config = dict(
    hidden_act='gelu',
    rope_theta=10000.0,
    rope_fraction=0.25,
    init_std_down=0.0,
)
Below are experts of layer 2 (counted from 0) of a mixture-of-experts language model. Rows are named router (the router's row for the expert), up (a neuron's input weights, with its number) and show model dimensions 0-255. Each number is 500 + 50 x the weight over its row's rms, rounded and kept within 0 to 999. Numbers have three digits each.
Before each expert's rows: a language model's description of what the expert responds to; "comes after" lists some tokens at least twice as common just before its tokens as in all text. This comes from a sample of Wikipedia text that the model never trained on. Tokens count by the router's weight.

# expert 33
Description: Saint and place prefixes. Place-name and title openers like St., San, Santa, Saint, Mount, King, Sir, South, County, followed by the proper name.
comes after: " of", " the", "-", " MPC", "|", " New"
router:450550476484463496522507586428484461479508555527547518520479436557457513454419567469484471617426412490414476478483454577479459559461467419535484500452471506519535460471614499434445469513441408539519465468519459448520479570474431507485442578520513553481471453555507574419494481474548539452463565518391540404576479445500479521458479524492565587484474533477472436582474528484459495536508510572513424490543441558468541416443557522505593626526473594500575508506532555593475469532494513555462553476521461536528545574600544454536514466618485463535508443534434540476428505493480487556473509461448490504543419456468435562451415532429566556438484495583504451442462559412539489544382466507537407484488409486542440624497573402432469502526507478426543451518426570488522551498435552
up5:407562554533522494480461493499620444450542507501534401525504582404466471498517466543511478595472552538483456400511482513456521510498542588509473503400496505487457506438479570511492462550528571498557573514553351494484555558513449528439511482450457488532546496496534489527494473403519580534582464522507500417505498478520551552470512338528531509557439471571512490409562427605516583521569507453517557447556509460524555478527498459427534518505495545533470506542425597482456536533444435538520488465455444509524513573440556515546529589532513442515463520458538512442475487469517543478550457529506496459602462418447465533486544464493501488483465493649471492474502564391519587472412606494543430577548528415459469513484578468538423585519473410501457492488582496469441477629466611
up6:365504518515601570561589550480472446480548518471549438535610411546494470452414495596407546573503486536394520405502500464542540503478548571449461488461547501513406430535540603495483498513515471501534425542543375497525460446486469504568492521423554514508388452524567528451484444546500534535462545568449489424536525476529527484448424516479495524572500476543508514554442558494413537479520520440537532511522501576499563526479458504478526513531534570419538508490390529549541506538427513546523484457560546522522562532512481496450474542585489456430543508492523499547466459396447527431492554518486515443502417453467509574447498548420457504439475458513482507417405532481572548495456553626522466567470416551626444558519472529461522462516523488471442478444486578396451437542352524
up7:478543485465586463510501429452541466510412544504506528528569500504469416525456503516411439631519457581395399462465514499484482458513545530423445471496523448429574445524485515500550512575468504472553496473597447381544440531487426469519504555527531531439432489522527542516487525404486528477455564481482532431529465490574553526492461494567578533409413467471503522459439437465582503435486529466560515498553482538504543432452461540631535602543473548490423570477474522598487545580473483486399522493446571520578548461498520442439536556620578478520498436533475456457538482416534478535524486485461471565504430414486453510444393464449522561437478540546407469457499531520622475512465437550504546502545420549529472590539532451454496479517512357457488465433546522453548473562449537
up8:596495596470484529437495432528495547506565491447522434417517592548495544485503436433608484452440502571473437514463487516526443527534592559513463485447506477444428482411544463521509475434489543508548514491494412597533547475496495436561464583439459414493550390539513445522478524397540512430474439490454524501537618436519528585514542531435404533543425471530495496563501462489409403550470586495546578478526486527591549528475591481454550430517443480529477433529382575431568547603501444550581522496482482460522541482472558497524559465550398515481527574509451534561484539526481528432466496447525441478579551532535531510513426404557545537466556564502411543406515550401490431473446547526444551583554479440459523489492538420479516513511435460445487535468480502541468509554555547
up9:474504517504550552471445459510543428416594470516509353575491529440529425413555523523557548584452543519469471427495373508478516560507542563438548534379549524460463462508474542515486488542512500475553543490607472477539489504497449523501536536463367507458525441496419430520483483452515475562645492496454510491532501481469537463524522461578542493603513475539505459415521470555546457581606489499510558397444504541554537506567490515445604499526505492566539408604420469445428526493511454487507476502528439482563522513471483561546637543587511514516440514496518467502468519425449521515596500518526482371585523467407524501522494504423584527525485469625472523451490570395528580394434535486465463548571508463509535496487500468507530540476487483472455478442512536449496479571559583
up10:456487589399400469480539548494513646510514542524401490535466460455517514552510508437518560494503482412440485497539575552510607401494464448519484467495495527496455447516475508548406452503510470519512504530577487502517466569535407455619491471485606485572507476493575596468577529388540531625548544484544505452507545408492445468513457454500475529488506502431510512452534470618465415498510531595445461412521522476426538474496509467494559528484494489437489487469546508500449496488561528506448492510522462475479582564482590561510486519455435474563579489504421517448482504641576403485540436408596480424477541517514558441475594504543538484533493427427616567598581556449428484536475467501528462531527519426416552528470462461483507513418500455461449521532536452495422478529558530
up11:558457555476435419415544559520470540454408496465457567555471511535502418477525492486486521492431559499485465483482565552554522514500492477463521420554502516523419534462515501461549455475510429525510459574576552551589609488576520428504481471429516456481560524532550515404544535474437499442459499485545519497432500481519573441432472450480426489561497494481476487497615581499527491372567508544463472499511501406425469435488548460633552486473424438501559542581468480416438458491494444662465442463532531508483468467484518572389424522504522472480524487495517510499467507597588470589518499593553592613532466419559516553549493508495577440539460477423538512484437549461442487576443532482545442555538492375501483553558426564446497461463524438544476461428483477565455581521440470
up12:570391580459488442457542435474501531416401529496471499478494540483541445553509451448568554523585501441613603449589454531538470458481484531519527423509418456485514484510494518444477460475480455526509550631572540502509538440546485502546489440518549491425553504477519421424474449546491507487445462462507481503542571494552450499491508409567543453451528551515562521513548505504510448510555490459456508483528484448520481563509540500515514472547377394459568506535493513505479423476561504579423546511577467539534412516451532504510552603530544463572511480536437555543403571587584428587475475544457489486505518450474472509511553560539602437563464509508493508470540486490447488535416632510514416472522593363512477531463535531379476443513466409536445457456650473461440567510547450
up13:483498577526555519473533485566468536561491380419473495487546449507587437557574476492492504507491448513394492413447512464533521460575585560476504573438507502466454438518500507378565541523523442462519566501482574515463507512530565523550466567528538493507521526404485532361570543429437416473471472526574494548490527499579533566509557481426526451563458406589437539498482525501543549463475451464474556465465449541629539517553386425504474452448491517543484508506447417547494542535528489534476521497535557496396511469504471612517424565549498396583589496566488520455460540455519579486508447617472519482520460463453581526582450540494482436502505586536496512400525456540574556551470519401493518452493579478381533502489530470500420487505551423547492475442484477457467421585550526
up14:500573525491548480481459466590431509506602439520565406455525433541471555516506486503499510535474488505511410488489500571493485514540513462469497444456489507506409438479554531473497556483573514514589448501600466504615441478447511520433556512457444453428554480501459467550559540498520470459507552473462389435554521429361493509510549516544554482514508557528518459501496497455576566438477517502550465421477455599527444527454435560612526495471510602472501523496502416565465523476525459496433508507514499381506488504486335520560545620536479467567465508417478461409482418520422567399619453461580493449579453477488468499525474511451525440497506532544396479363477542453465587524409511486508495504481469430563458608514567493513523491561476527426561510591504505478463465517579530
up15:479450555508415595433488499501511549414616566509507443530481499342554470492497409517526534476485578518420424514492539467453432545491511529542516516488482540493574547530550584554489443423568531513421556453532393465439499503468523490481491535535448471521488444544398505573549479409497531614604452525515548404568533521606526529470511417538498486518492470500560439475458429525555523533526556529507482454534463477566469429512548431434532585443449548514527447438445554503450534501638419476531477525425459421532565466394563534479606518550449532458389538434509484511484525544501501578591437499540517506596534500480505536586524558507511529542449478535421515469550493449536504489466499502526469532580531530468484451539492431591568545488498584414430490498506487410514503563494567
up16:483450578522494462512585512504498530493596472493569451489432410504482564549510498408504432490535437465542461489579450529498511374506456443414475436410488482505507515551471516531428498574520520545518544476622477487531530553569467564587511489420505523500498537453613570447483549436505603536505543523496474518513489439451447523488490456493434554511479609539539454518527534649504454508461513534483462498519528467464487560512495493466556478480481580398515526470573532562458418516476459500420478598536474463494373487455509460545522539500533506518554441557443520463514500508609436423634538462468501439535490547536467495487597493527504424464497421540596525575520559455517484502440594461487433540555596474497490506480565497510573513536479420464512412483473419375389410530416543
up17:393480486497589530523562517472522467438472453492541425579504476514428450431495528458411500536444456495554513474516428499567511440467504548444487479429530361506557462465435523592441561525559536480586489435563412418508540473476476521515557487430489532499482466486582497540531504478563547595617522493433411445439487497543480509528568464562590570560433558448569521455556471633489438466513612511539523476521482560471520473520471572550486561559540545504534487481462461556387511669487452509426481590579491530544427536453509394510515623485553503537493511443451467515535445396566428539532533508472493482543506500518479485451527566477558515474517510563480533453469507439499528469431497488553494538522440537527541518511591460462571550486547499466484539431575555383505487574452537
up18:463561556506397591542362571450485540439531543522437441476526495404523531530463448478552543534472555483410470486479453525516528436522500448506559478465455450492545490454532526503525459493487501527486541465531536499478496514504430474528522547429540522511491470374413499488515509428458386483490430541583572506564514488489535538546522475574449543527586496563546579439509470528539517470530476463466503384556502590523421442580560434418531535452436491633592504491413500436596445529517482537645496397512459404556527477554544622522612512585459492451496516481508542549475532552501547496504456484518523414509522539391610533514556493480521451470475441552470525571544566459458561442474485494447528573550511462555473443491542381546499542430471526553451548545525501512516574548533486
up19:400578445442531496475558468484517502530408557496524518540581457551448457537418499509487388537479397523450499534485501498502500563527559544448497470504511385444524387506535504425533456550444442494517403478438433396497547531452444436517479517503521552429533500531498536503492597483530561475486556512458538458509496489544518527502491530535553551434448468492494546462512536546537482460528497442543481546523509517508464418469490569609550591497498578451493574567520508620453546612413492564410557430487538506516589522440480460521439577552575438494528521522490529478541477350498545568481513540475533493475483445498450503439492509453514560454560483530406439473447504505564513530427411430514461600498491510477453556579555436476573484611567325397450484521526532454517531541445478
up20:474465443551445527393525588542458487481534381552513599525488507436473555451507605522425537401475499443496439578531544557494436397435560417590486531583481429571579525431559452597509463626502415505389501534541447613409424533481449445524540502489474530587493572417493596563534546525455541552529543505651565556461498529483501487415514494489401517459503490482471509477479524459506510507548509485451490490575517465580413516534545434527524561458530546584515561469466544419508485465571482521487408447444537438466526462517450523461496523450585501489580520542513491503513487449534426486502414449545495479509483473525593426553493494498456513479443482456444489543502428500570490475519459454534521520489581502493445573511532549554497475451473612461510533585505489567468531561476532
up21:551492556495483473545623543451477485472515515473607539522438510484476576455579522440551539532524492449534506483502418519472470478552464511456404418482434518461470473564495546384460470445529528481468549534571556571570625459516487466563495504479530543544511547542512527355541490444503527489418440430493489495511479491471533440524463453466464481570583513480525467491543554590513541464455525475481415547505489452439533513531552473496536442487409428476519517516492567483512472469475507558532447560558481539473398489501585572511496522550536475481529480522441558480491541541601496502519617582458486561538514500502507539478542458507572395547493435455595500496479581484535503488416607543474480495558555380536432516405431603394471456541471430554492390428457389426426595517400511

# expert 5
Description: Short noun/verb stems. Common short nouns and verb stems after the or a, often starting a longer word, such as mix(ture), coach, cover, tour, rank, rock.
comes after: " the", " a", " and", " The", " to", "'s"
router:557550477492427399549475506547444509507565521522558491484451380497472511441463461448540447554496562485580527542484471479465463582478551508524452531448568449396571483453578535435488506449523514481553502509486498585525584405542424496407470475488505579521522531578511389420501532533498503407548476525450559475507472496530502476471538602437560387526606542576514436486390573466536551548588430452558530487477528410457542533537437424457550570553502478493594544503468481411549477440559452539416482477547508477495465569427418532461528555542482509581471489533428557488486446545505484603475460472547550578513457539434559488457420549554528508511400524535479484481572543442461560557525575501429495517427570482451467437479460528554425482536614455478525533493455421525548470482446467
up5:576504542468516547485429467563577464486465433484467459508504439626505494443463559501542471532477567477536457567523496502518566517549664607515519510493550528469432552457457512485483464514475484460515436468548492522642487445406493556471489462548474466546458437567513495539437471514541522481483493432492489571524532588510466618569547521488459399488513468468482515444566418477650405494549409395485473441524503444504584443537439556461536553491500576518516482397507501475498510451516516486428456449600400581546580461479533505370558480527444528487379437486502564481453518470524529494438441426535537528455476459493453426495486568575484526502487544497492378484467457522407587431542520477491549500433537523482543519512518566536496553575611490526532507473481525441554461543553463
up6:509489460468487483514491472555491519479526481546550510525482472461499527446538425530501528487495526428544624426474587353506466491436487482382557507538541444469511457411477355467474491535473411505589541558449536564505502469428525522462530518458427536392444529593487497485520452416476467547587487551533519407468474463478598426481551451522525500453490490593436514529466524461438614490478480641497520444520483447452401471490567513568488406512475442508558457493479566530447467546358509518469517495466504496422482599523528308474484489490450453563526472521484494513462499489500462560430532572488567564503487573479499490516562444447496488561474510491523562540519511477520447558546587407548486596522506471444497548507442481535483592577389559433504538518508552475567493516490519
up7:445526424481589435515541462476543423569508531543486457490464488527576586468521533641535524523528453463547492467541408443534526448575549518466440511504545425520539463448401458501451475491495423462599529560439489436479458435435580469492522518548445539506561607535422462523389650478478467506527540461498531484418534423399478569540538568563553533466475480479477516627399473455526423497477453490510541400430474480457492549408473547562491497550498488445426400531529423461589514488472490517495515586558526456511552440567481515519507611509569480508488558551521556401422607466500418487474512480611507490470502552503507540461525533487414530514431513503496485466536465515427441570526487487471520482499508529492475565553515524548509478551501572473402610497452525489490481544588445
up8:525515494541550526469479463611565496453519501449485449515508470518481423473513482535471517462484512530471575559524498530497544531474541511536434590443486533456433593549480536479471472406597438438518503378472492513465509496516447571594532548516553527519429420547472483535524476489508618448441486565523559510449454440446400459461581555511428521524488474408447473484602538485477571488454508496445417558479459451518564443485429552603505543525441508539498546508482521477436452461532490554494439444547511532523499493465501530412505577565488422458516493501498498495384487549437425517516491476501492592527516528430625418497496514570482527478558571481390464590508533575430504478529467578537508458522549539541508452420568571400575453439511545594570452626548513474566452403636483
up9:565559523515522460482465533583570537497427460396502541484456568555580504503479504453421521494462528571511429571427473481486515564504587507415536507460557510435487499520546550538512536488589563423509480492570539545509526399462498569593468542546363491518472453495509458558508415498539531502543498480491518481571496473538422553427501561453483427433561486579459448483520560483597535556499455439556549478539513456480566412633415489474508521485522571476525507493477475500471575486549546521511512487607525536510498519452521526515531508556437604419405500529450561628544464567514555477489451411561546577485476444500507460530352491605484571471465523569424406468519491508385482510529503432503575493444503419440498447473475560533531457484564489383479506487460431510571427509510470
up10:477534577560477501546511500562527522462518465417497597514469505486485526493483537518487506589462565538465530524575581496522537395410468466506447465487517452482489557550482547495459484498484492526556503394475480500414540534546479379518591413462492509535483489427479463573531553477437532428478438475537550554669518487464511410453473573455536437462502454485541557461406489529516528547497409466614441520454419511540480587484470526569435463514495537503488456512475427423445448555565456505434411460550518491462454496519430569490517536491516462471538551501501396581454447467484536546445459527470427477487517602478598421530557466418600491434443534421597462490469517482529508482535489531582537497631586462490503503428454524488473431480621532535490470529452582457380451474569460
up11:424572538459456401553471478511416506586538528477535558463434425430528492493531426451562554547460409469556537431476495471492546473499527551357530605491509518477479464476526485408585581564568480493516582561485508581455460449525531450426436557426484567464444499534569475530568520459513459488598543455452537434593518503513587394395563504495432508420499522601480558497489514374422577450478484620528510478471431546501497575541488467612486411477462484510553478519460513577507447537460541480479453561529466479433580531561557509444469580475554479545542485542411519489504509485525519430497534561499560474455489546459562412478464431436490492507449484489511503521542546492533473616502603497481411566499494550474459541478488476534493516520419499420472505508554411558468538483461549
up12:552528476504462445533416401633492468488482411549438462449499439517542464486523504380564551490505537467488492562494483546516506464521553530517489567505527543472503511454528442536486537478465415544553496472523455550598471409491486445444406532488448493391491489572587539451525462471480571454592472457504548528574543505573492576595576551476448456426510483641431481506517507526554531480536365570542525492497543499516547480490461581536455597548460565597566447512521549499520466404592530470480422458528485546498487500579484492348474433435430439454435410559528486494465480499506475520510488433538595481483422501558465417497417489539506495458495496495459438490486458526393501485515526374507569493468508498426570522428546502561489486450548496571531500537495500548573470533606449
up13:448498598506441488438474502542550605499496512472579448426533467474530476462543446465518581580486497499489509543475436501368377503481431468470468422567510556521489510490496489503504559560442444493475554480477474545457600449540510503489553502413541555503519442408456496541577478422504525455559490503604562413499601419498480364486491392497568518538475512519496441465421509421506522545516559611526508554489427472508375536492495439426453440453533496486524537575538445442499431471518445433423508510571466472450498590482514459496523555452518512528515533431396512618460428461542461570429543545486490454550503595513520425491535433539453509554462589493525587504516512474611557585557569384489504546501556434521484522463515474550453611515504539485462465494465504473498532555483527
up14:443462458384490540566464525449511484453518516410574468524469567501466515458581433558498442512536504459511512485499508435486470497513494574421452514509419485521474457437501460481392501490512476473558476583502529491498440552456460467481480486463549545515573561525443499490400592383511529560477570421444551423470501474446433531580448444514521562553471598491492560606490474469440473523500559566621499435451479454451489448447503452519564508520491472501488464482553532481527544488515500515548476478581480510440544469570515437500569485546551422495538493458518480399392604427494538457533521453509541543386465541553558487514622513434410496530477393493489584534408444398543507491508506540501416517493522528574473567559463452501488507605383490517497526552501464485538591565336554
up15:503592409452463517469467461469505472573523497546583543482538464566556442423512481439581500522414501397565483422474538564451539539488528487503482556528515461421523551458503418506584558572521570467408431505404454550504416451462461569437544570432499550474492447555530527411522494464513467477552533422479427561573481496534504488463507540493456584437467532620407510491575531412622504464469507553505453575556495516435528518469449586556523598461419488573519553457492574592537419468462542575516493551447472497557465487523475432416451472447522399500537469618501529499475584496470431481428534581469515457518534545464525462470430533535455426535490529480504454468533521537537489556478449520497482491458447523379551481462445514497497473458527517444514361415477491579496551429493521
up16:551491563539453463439560401589583481485483490586501474479513440501521484538506509564549496491473462509608573581438472451464432538463495480403453515514541607519463517523459484454444477524516429478469543448498395466496437418537526434522474486468519555459545512601401522603530530437523532530564478490575498450397514428477513442429541473508494522470477566502494452557505600482518511479536512553425499441544488443471479362365482459529486492470529513586551508418508447438520463491546503494360474550566509552542526554426520466434505588487469563495491462449493559483428439497473391480491483489477475498486437493494579463458453471495499548643487528543442527518554530486500471475575458437568585532444446441438519441536588486504454499558495539587444549570545501521612561507625518
up17:513531492564450389541460505525497544513545487520446519473475445581493498475436515444502513539448441597479460535462492448501540506462519445464505533501470550410575454408530507500528469496538544545517435489566531534466476456522437519498495550537454542514434495489563503499518400449535552518525514539493482446545533498550511547400565630407452380508551534615430474477475628468567497498486404538538545510529526443469591463561448592543558555426471512518524506510484509535561489497617601572492488566474470504517513550428503559474489541521463546467516457532420581580475515578501551508505484439614542537473515494497587500532394449529535471413508530526386392444497503507448459617539577397487551482422493430405541460514465453501481472508486489380484450480381466466480410546457525
up18:539459437485577495556537482456449405528554528538516560581430473398488539443448491513489641454492501487585452477495543536478456509491476522549556626529533463498549457419492508481505534518522486554563476501542551471460530400464475420551464448470490510557480532552524508434488618551489445548554538420435510475537465500493541606534475500499437474413450524550467505575450549483474528435521552615490547432461458434497554507525492461506430414515548456477428453548431561542473567492459501618608472515509527502397557508525515538525502537454486477482546445599493488390489591491485456517460467508604530478508476577506523574536535563416489465512486371531452580509576532520557423586465566547481468469389509434467496509543495403562479468576377431437474523509480480525509413539509507
up19:508598530479422415469507439599520533505504473567456430493460454517529475522462461417504574525414425508554513525462446503522482542603606511449472576517562533498472501515534516494515552503505446583534620553507449509558423445436455486465476603512500528473436476551503448587532448475503601451577542544540467393551502498508546480496583545494452493475559582564495454445562530523533517447428516527489521488552529440467568451539460453536498472563560501545522555448576444461506443445542502482470465514524481536450542460428449431446519549463525485551412458537498571548494485531517561478535431490465586429433469457585497384432389479532459518559472426479422438461536485490430476608532498386423522486359494542382502514506527525513494512441508536521509501468454479560597503553633542
up20:493532484514428460562396485462544517465529466456501589472490440601528486490465466395456480502486520567505441591448450544472518502432537518551567564488490516429544581386514543565494504463455493461498439494499482556545477399484449521500494533517420477444475382521498448479594477445512550494588461567530508511542479557544503488460535527393420380543550455583442516421499545491570537539530410534611458471516472433547481498604455604487524540561428533566524499490545528500576499437527532463443409423515490518515447576443552520418505474539446552509486377500438444578485496557535504480522473448614550532546479494535530400519428517567540530456465557534470428441562515485438515489592606404512454535496459453447491526507545508519517470450543519481593538533449439525513407536421525
up21:470415494466470434492518490510459541542553509585507414535516494446483525454552509485494512524514488471521523445412542480537470509426474494532511476554515501527458322471476480471541574482500478511524565578541520490417522533570542422468420463520545590576467482516452492458488595457450558535431490613461536444405425428512535521494479482463501456494521566595448509552450495531452535540542550589453546471513491437419498461507503448447512475470535520615491458466399525510478537503475523602495474539596491467463552510437565454567443522433552520434536480471466506408498509509594464518496467527525534524527419545473575476491547447483450505449449458492588548378488494436587523575499507478494397549386560394467505544568473399570405518598477481413448577453444452458510541556457613

# expert 62
Description: Group and person nouns. Nouns for people and groups after the or a, such as girls, women, children, school, team, village, plus pronouns he, they.
comes after: " the", " The", " a", "The", ".", " his"
router:493528551535470449513488541447604528460533427541529559452524475512460528566560524453468421531486562452598592606449441524437434440424455468537493509441536572433536509447533504435521471556523560525603493481449466445595507581552461430477500502447492546517496408480431460513441413612527508556462506594508570539469488487445485431599477506513499548542455468514526494507542449401498454570577538546516457501534601529514591540409541503409492512522530493542505429458548455497546497426533496533470556456549470496607503463508592423472555396472494454423525502464423525501496560495436477502468366422478411453567526506487518536474411477501617502578471478563512519511498419476490461468536482567464488535451494543401452447441456504463447469524449570577525585550445556550559541554523480
up0:449431514543450531406502453536374559577519526491499476460488536451604419528436489482501555400495505490505511486596533464575553500522481508394600549526410493428472561478482501548569483427491590482452475527417545468618464401531583507542474501519529434522505522481523498553504516545579539508502518525530434549637525563561566451436466544458534478440453521610450465551386502460460538359447467528484522468435555421527600511467497566481432481449530596455513522505565507599439584494551556469525470502486483473473444505542449514554517486548478521484485468592531550468542464487505537535575497509570501445455422557479560456568511425588477473420489535483464476432543440472508497552473530485497476472484473503540501564535578537578525424477526392542459451429464465449435515415435515
up1:445394431561511476477476596516513513459512541404448473454521419549517508608500517566494415497544633526504581557436543514517467632494488484482502434484454539492429488420513457530505604489489503459489560520548482521483516560452484456464567429452506504493351446523531557510489465516501602467438506572436446456480517490547608506511538511464450481496531522578403530445471513519515521526534491508482483512505510578490520572553518473416531351464539487500519468498565492463497491460472579496513524476430510557510480401427497505474435467488554583452511510444469480532455442454529517420484476425515515562524503524538571392594578435523473400553499536523557541406485439548605615518504492532441562536581509599552453526459450459584571486571522450503497484526451362562511551496478524
up2:496507492568538466466521481520507595531563532555527512540457443551486435532509419565449481495481631525581559545489461402471520469502442545554595523608494386468434523467509492525581446499607484471505518509371425430537551473507427476537560409421532481447455415586568491524520371645576436525427491576508532534538581524482519502484568497483390525499506477419483531439468544423504540457468517506603492518542517446461485478502455576517484430559543544539496454491479522525551469502583541551486459482537512416587532502490537485491461494549458533533468510446505534537551525468527604457488511497486529385607509537484486433460550438536564581506552529519390507517471495456505435439509412508415495509476470611523456470518529517495431453543493578477485469508601543540468470519585451
up3:560567500504556411491514481552526440530492471590411562453544508521480496532557434527493387505510472516493518521466521445508403490526511446532427500460565524449491538495500492507520548525513517519522431445508422493506615540524346453456485487415429459484473484505431524470505438639464497648470503531515578518396546503476439507591502489482406526491479405457551505504587472487543510542522705482503527521513558381547502392521473496368415572551478567493555460441517480441467529388505501457490452502559511541594554491445525511424421483481498462494458523512509480434507460525500530531431383506455530508576553533506577472497510523501540630483505487463469423491552417567460503481527469535485524520481478506471543435509506537451447448496532479575518490603520510578500504492566557
up4:508482508380486491472538605463538502503535490548501470431506425646491445517469421598460592526521482432476549561582424488405474468503457487552562467492495481502484533464514529481504511442445447439510539529499463499564494430470407548505566477474583480519486522476515516581429431502531456495437474472571582495544428531495491460485578459609555488479565574587571541505471391480480596476517503461449558509496407496494590571518502453610515429473524429479564550559521495557511436463420504511480525385523510466468636473481421465570505511540474481492567443482446614499515569495495533461474486533490501459397509537545422529479430579447501482564544503495571543564567489541509480552419472433476506567551483446595473530568575526512519623538457514560451511399543514489440527498534551
up5:471555638555401397474545466492393527519535415517440535502568446440501467532576375538499525549488555510494531561490505445506402491445508579434545453391393492422516479468490516474626494561590512472535572484400516442582538479562463427560493419419458534479467440419485474523499517519484463504465515537557496498524457529458563437481476471459486506462468475483441512530482553450514534451567425530576454488509578447629569543485482481485511473502487571504520440523591474518521525395542537503529469456559574443505461464567561493455492486518477520456569536494500496603549561430496545516520474542529481466554484457481576454440460422526611492550466491524410530486448462531539476468553449456462409646505554513578407432447476570525483494566521529498444524473494490441506553558440549
up6:478563468558517476590495498506546584453549482527446560555489491528520545585472487454548505498495630495596587527518499406544511363463448530553516458519523485406507545503472549567574441467566505458476428534367497490478475468460470569530498428444471460541470450498414519557468447594467484513483518468455529444515570521480456435492494445397476549496391535540525537542480517491485563414489420464559507593540513474418411512517440421437501441561531519466498430448435523496525542532500587511434524559533491488473400464549531515500499502410481502529509456635503515586590521495433396569484501520476500464509532537522459503483494551497625557479559445446421451535483448523503494413502476494485546416398543491506442495515587546429446412453555512495560530577540563429457424483418475
up7:490540514506555422480540482592537496595432435585459557448526520442462455551556454537481467557512503526512572570416497421494416505512567478461507495501540509441432443453456594475583516484517495495548470441408485495496575452460459389450452470377427539462454438462512508495605425579482550594498522551577533415553573450500471467517492500449421567540490460524554516532511588500562545545494603538501491501562576409515529480493507527454463525535467655506544424489541458472437559404622443478484443574567498501588548550520490489396481438478495461409527507487464488542524494449501574550510437553517509537533494464520622506468421478535514598458516507487482484424499365472492482515534493477492540516506486489461516439496381496512403456541499513487514531510489498551508566446583570
up8:514546495443521450405456400590533460525490501445446517440463552483456455508485508592454465495525580479504435571440522546382391525456461452457460488455574456445447427540534492513415455464478555492590469452528483594539650559488437377503556480463477459530495459567433554465525464547453460475522451580524546461431522541464477479527529505447440483567479374542586472519546487501482539523527561523484439550540517386574555470499517494470448485533486599583534518530529540444542575397411463441519490511491505492547575530422583493524466485497410508471583510486538483536490548579510538505457493534485545570549531525586465472530484437480531559485406496540492517502570529509521442566520436504447534549493488460521412499434414514497520537562468453512442494620549510554464592511616595
up9:406441484515516513444519547486501554434529535433519548592464438484513510525400482528481542487501603564507502491530459428440585466533394522506562479542426479551506494450440523514565508519525491504486502482497522527527434488454494498537570448549501509511570486533565513563513537575525404400400529434393574543488427499557540432503528513539571520435402521508505567602461482451449479401440425486546410458496504569480516607453456481488436482500561509483450346546557557514583514503450572473519632583403540430464447449507425401528533524491532574563601467563470563505496497443468520503467482478509464459420545537531476585521492564500584451545461483569514497477441537539524506534458497548392499520484576530653441536448546532472496443507483465523492459516503509412480524537439501
up10:555498568491493533527518532457449449494498537494555472483604625544484494491515515413475527536516371482523422465624410608476526565497493472594508559505491489548554507602524470501532487612467493534497392527529476408467538556515522551576540503511553504482542586497488474419378467450496435512521497461421539632410453491436447546528499523521472486478523526473487482497564569543533557542558568488584521465436562569469471548446474489517418489427472472407530485505528516509484512521502490621436422485570461520459433470451379550516486503438477399681453393510482496501554515565448448553471518439526491443435561487493466484456446482419510410467466477499541499511527574486422459480507503525528439468444544515483584533505537529480494453407471532513532535419557540491536464567529479
up11:495538527553578454494448501477406508536554520456486585573516395426542512479501505553592478471506573457477543441529549492591494440510446483606499484525572450479506505455425479409487537485466519533497513570580537545519398572497503585426549477604601380476517437505525457481490514529566409419469435416380574508465505536524475483564566482502534526534501589506449504482562385579539484432411479480563484474403411542506618537481447420493530436531635397505471498494499449465483476509464480461523538562428432534455504442437557483526562484415524494580562536536426578467537452531437564511483446527525517452486520548509530564523518529514468444485508492547596492523483504520482534583436444541398540483528461496485561514504579456497443437447531493545472512486432540571461451489509442
up12:493435560479460483480490592454492540500583523508486528447439607499513516525488495534491529564494571411446574501460516480406499467458484546492556486486472600493500417371501550461449514422515577503466574512455475575477460446514531440512437399546573458385409388526486492560438451611485605503474556580458559534562503457509511453434493523489501415451578510533521437459472510444463499455491410492522408524578477424537543545428482363427524459440450501493415492577479548463571530402504518475447574515472471483502600465516591449599544473480492585461519592579501538525438516489421479468513554501508488422439490522528490457570539543505516426479456488503546513492520438480557462550524489542441470511584475565530452535568537528525539521452467509448378486483404455504495479519577532
up13:502441552419473524525507605468481537493549456515551589545612518534501467435404403545471557482504448475452539488529394483471567431519442546513492473504444420496517531485509517493626486568485496553487577483465523467629441461573431561579483487489538441490480460461529477541405460568566453434456507517404518506581448575519509435494435449570544515509457552514480574476461520420512489426547504530544467510508474496603488573499508537507409456574494491507525416590543494574496472506523524512447487410519522444446460426498495457505530492510498504441569517499514560507473537418464532523568532517454481398513517457510533481456495544531510433564484484482459556628417471580496461487486452595442455597510442607660499512462507490524531481595484493543450451423483524382446530523381517
up14:503569454497507410531489455524528491552401459600467575484467508425470521520506408531497453556511490520534510528465552436470469483453495484520525513528509411504485467546414553489562477540538494459503502554448509448418556461466566497524480486461429458491380536540481553458482442601445507495483509603585566437449587445476455464481518488527541451517461520490574549579588620479508555537512456514372544495506577391510497436485521521495422481484433581623512488448543483558500562484587437458515504555497535505611593473451476546524457430404510527587505464594569566499453445519516532508434453454476508557503498497487562526488499424472527577416523490518446399394566345498475525505537524480539547466426512487453481425484517560556399480512502521540429598549524526586516505511575508
up15:382468490507521492485566573465556545511526530387460491560413397582576484561450506569535521531492520523459495518487540527466575511486471531502536456531429482492474498453566484564532597498483510457562583551553528489501443509493542409518534469454607441478429413504522544548480512502558403415398531517391477526490475514516550535499521469576520468467483569560498518496557480438482454487475399468507477586504405542537543528463502397537452415518565466535476503606490520605497480471465578496446489515423476544518523385418412529497468462473469473494525487477469483607481556453486525444497522554461472451407427460565442541523501464523491458569606495567589477516478520521604498606532481581545554538608502545637447536538532491507631514504530454501419493510492494486546547581475521
up16:508549532563493392462518462595536499549529471506393538376488438461490496556534447553548487493466580508539599550472479375475441448431479508481552481511503436480443495434439552490594513545600541474518461501380522512465543505525502459546480501459447500492521414479461488461564403590496458529396497526517536491517519505532540483475461467463440503524470464485451502562446504452512521441484517482545457547590560442529449507539527566419532523481464525504524351470579406467597573410567448549497506480563565445533488503552508447478502435555505520386519554517573467601535551462505656561518461534572548470600527494437586504515533432535575585523478531530393455438470460473503462441505426469471504541430552514499518428516453510482453477574463534545482550531579549477543561485425508